{"num_hidden_layers": 11, "hidden_size": 192, "n_experts": 40, "experts_per_token": 2, "d_expert": 160, "d_shared_expert": 0, "hidden_act": "swiglu", "moe_layers": [0, 1, 2, 3, 4, 5, 6, 7, 8, 9, 10], "n_empty_slots": 10, "router_score": "softmax", "normalize_top_k": true, "routed_scale": 1.5, "balance_loss": 0.00678, "balance_bias": false, "router_z_loss": 0.001, "init_std_router": 0.0245, "lr_router": 0.000607, "vocab_size": 16384, "norm": "rmsnorm", "norm_eps": 1e-05, "tie_word_embeddings": true, "optimizer": "muon_variant", "learning_rate": 0.0112, "beta1": 0.9, "batch_tokens": 131072, "max_seq_len": 512, "train_tokens": 728700000, "max_steps": 5560, "dataset": "wikipedia_en"}
Below are experts of layer 2 (counted from 0) of a mixture-of-experts language model. Rows are named router (the router's row for the expert), gate (a neuron's input weights, with its number), up (a neuron's input weights, with its number), down (a neuron's output weights, with its number) and show model dimensions 0-191. Each number is 200 + 40 x the weight over its row's rms, rounded and kept within 0 to 999.
Before each expert's rows: a language model's description of what the expert responds to. This comes from a sample of Wikipedia text that the model never trained on.

# expert 16
Periods and other sentence-final punctuation closing a sentence or paragraph, including ")." and ".", and some commas and decimal points.
router,198,158,181,112,211,243,200,194,192,187,225,254,234,245,164,201,230,233,242,200,195,193,218,228,226,217,168,210,238,215,157,198,133,189,177,249,151,193,260,100,186,214,119,195,191,268,212,210,143,248,193,198,184,303,146,145,231,173,135,166,136,200,155,141,194,206,178,202,188,164,173,213,203,201,227,182,197,168,187,182,218,248,269,219,197,245,157,227,245,244,257,185,203,262,159,107,140,157,259,211,285,196,286,195,204,261,243,144,219,238,165,157,198,186,161,221,269,224,185,168,154,194,185,200,260,131,181,171,152,221,222,163,259,158,97,194,154,208,128,169,151,202,250,163,233,306,229,191,128,197,193,177,175,232,208,197,160,217,144,183,196,214,184,152,203,137,178,201,201,241,168,169,215,294,202,204,193,226,148,249,179,227,220,166,204,220,161,240,149,274,150,178
gate0,244,221,212,154,149,143,183,153,208,202,193,259,169,203,229,186,213,179,195,180,175,223,131,214,254,106,229,159,249,217,168,178,265,168,221,269,185,214,231,204,168,127,113,182,164,303,249,240,187,257,61,157,154,194,213,259,198,182,157,199,213,218,157,228,218,206,119,196,222,178,203,195,177,213,236,186,199,206,179,231,196,188,191,205,219,165,161,239,232,164,256,247,206,254,221,218,273,110,199,195,206,160,206,197,221,235,210,235,232,177,250,190,198,197,193,329,174,193,242,215,193,242,222,156,185,216,135,234,146,238,209,216,200,150,229,229,146,205,142,136,215,239,189,354,215,175,206,211,211,203,250,201,185,209,208,209,175,218,164,237,217,272,189,257,238,212,212,217,210,173,187,232,177,209,136,179,227,219,194,253,143,282,147,150,152,219,226,236,124,178,153,250
up0,226,214,177,196,171,182,209,172,218,214,230,227,150,221,171,195,269,246,178,159,232,97,103,181,174,157,258,206,154,234,166,204,306,186,130,221,196,214,219,196,196,190,194,179,131,196,294,231,235,184,98,242,224,201,229,238,186,219,196,228,221,179,199,164,235,188,146,244,151,196,147,233,177,188,195,220,189,123,176,243,176,175,210,164,196,170,246,172,219,167,231,146,174,233,227,205,195,149,163,237,214,168,245,178,187,210,211,251,264,177,238,218,207,175,259,220,185,220,129,163,208,218,187,165,230,196,174,266,187,208,232,211,287,88,152,203,163,165,178,193,203,170,232,264,222,201,288,185,160,227,246,162,148,163,218,181,171,206,151,175,182,149,141,342,259,227,242,240,202,178,252,238,205,300,153,199,215,152,181,207,151,190,151,159,160,285,222,195,150,234,210,212
down0,193,176,126,234,144,196,185,188,251,188,297,163,192,192,207,236,137,206,208,222,186,207,124,239,234,193,219,203,183,199,277,187,225,179,116,126,160,294,166,234,232,183,248,239,207,184,254,200,115,226,194,210,223,187,236,177,267,172,150,246,177,241,224,191,141,205,203,194,239,214,150,186,188,240,183,246,152,151,222,200,192,149,206,164,185,207,200,212,165,206,213,140,260,157,129,223,204,248,169,229,179,208,191,169,220,191,135,253,242,187,160,265,237,190,260,203,191,202,132,211,214,181,173,185,197,253,176,208,217,158,201,169,166,195,179,232,188,200,167,226,186,192,253,177,237,185,200,199,304,260,219,206,217,192,237,157,237,120,177,182,87,157,155,198,181,199,153,228,217,294,341,234,198,204,223,176,224,153,222,227,245,184,227,191,157,251,99,141,120,137,256,188
gate1,220,249,176,157,161,132,190,241,159,302,222,172,161,202,215,160,232,178,195,176,219,216,203,171,207,169,208,254,211,191,238,160,259,240,228,148,254,247,228,215,220,204,214,114,196,205,240,247,170,215,169,180,237,145,197,202,249,201,187,237,217,213,247,235,244,203,192,169,186,216,111,200,248,167,214,181,178,228,172,249,202,215,118,205,147,211,253,205,252,238,227,185,113,249,194,193,240,69,207,210,227,234,191,209,240,151,251,216,217,132,237,208,154,219,202,216,214,347,99,196,174,264,229,210,151,202,185,223,244,124,211,171,219,215,158,190,159,180,169,202,201,227,201,180,256,270,207,191,187,231,204,233,196,174,188,189,256,255,153,215,208,218,209,184,239,245,112,226,210,221,103,237,110,255,221,216,130,198,184,246,237,226,245,214,224,233,150,243,283,135,196,187
up1,224,158,203,173,265,164,184,195,247,77,221,215,215,270,198,249,139,254,196,216,114,174,213,242,184,177,171,184,197,137,289,120,209,235,175,207,177,186,215,220,192,223,157,203,198,215,159,189,127,243,212,216,214,196,147,185,192,208,169,143,217,223,184,216,163,147,205,207,221,144,151,233,187,152,139,219,251,204,186,239,152,202,318,255,241,273,250,194,222,239,210,185,239,239,277,209,227,173,191,196,230,242,92,202,222,194,208,248,185,208,223,270,215,173,193,225,226,178,285,209,224,219,251,258,243,239,188,197,178,167,229,204,282,119,182,232,236,205,215,146,171,78,252,220,201,232,201,143,219,210,187,252,184,219,238,205,224,212,223,206,200,156,129,179,242,215,162,152,235,285,211,163,196,256,96,176,203,257,174,185,206,179,207,155,174,189,227,195,233,241,255,170
down1,208,231,111,179,223,200,225,266,204,158,254,176,208,200,240,205,253,228,197,186,217,214,228,252,219,170,237,217,223,245,247,218,212,225,260,201,189,160,167,191,173,185,287,178,272,240,220,250,197,212,239,146,221,181,246,223,166,261,192,173,202,186,260,185,200,215,141,247,222,146,125,99,287,241,119,261,231,167,234,219,146,332,206,197,177,239,159,186,155,187,230,261,155,234,231,214,213,132,207,192,144,203,237,194,150,109,164,178,234,188,137,226,255,237,221,282,228,141,187,151,182,152,182,260,159,222,216,218,227,215,214,179,176,179,189,218,198,216,219,232,163,253,203,166,148,151,170,221,148,189,175,205,206,208,192,206,254,222,203,227,182,293,215,170,172,226,127,163,242,187,226,250,226,194,98,232,278,243,214,201,225,139,260,130,184,207,146,196,210,202,189,251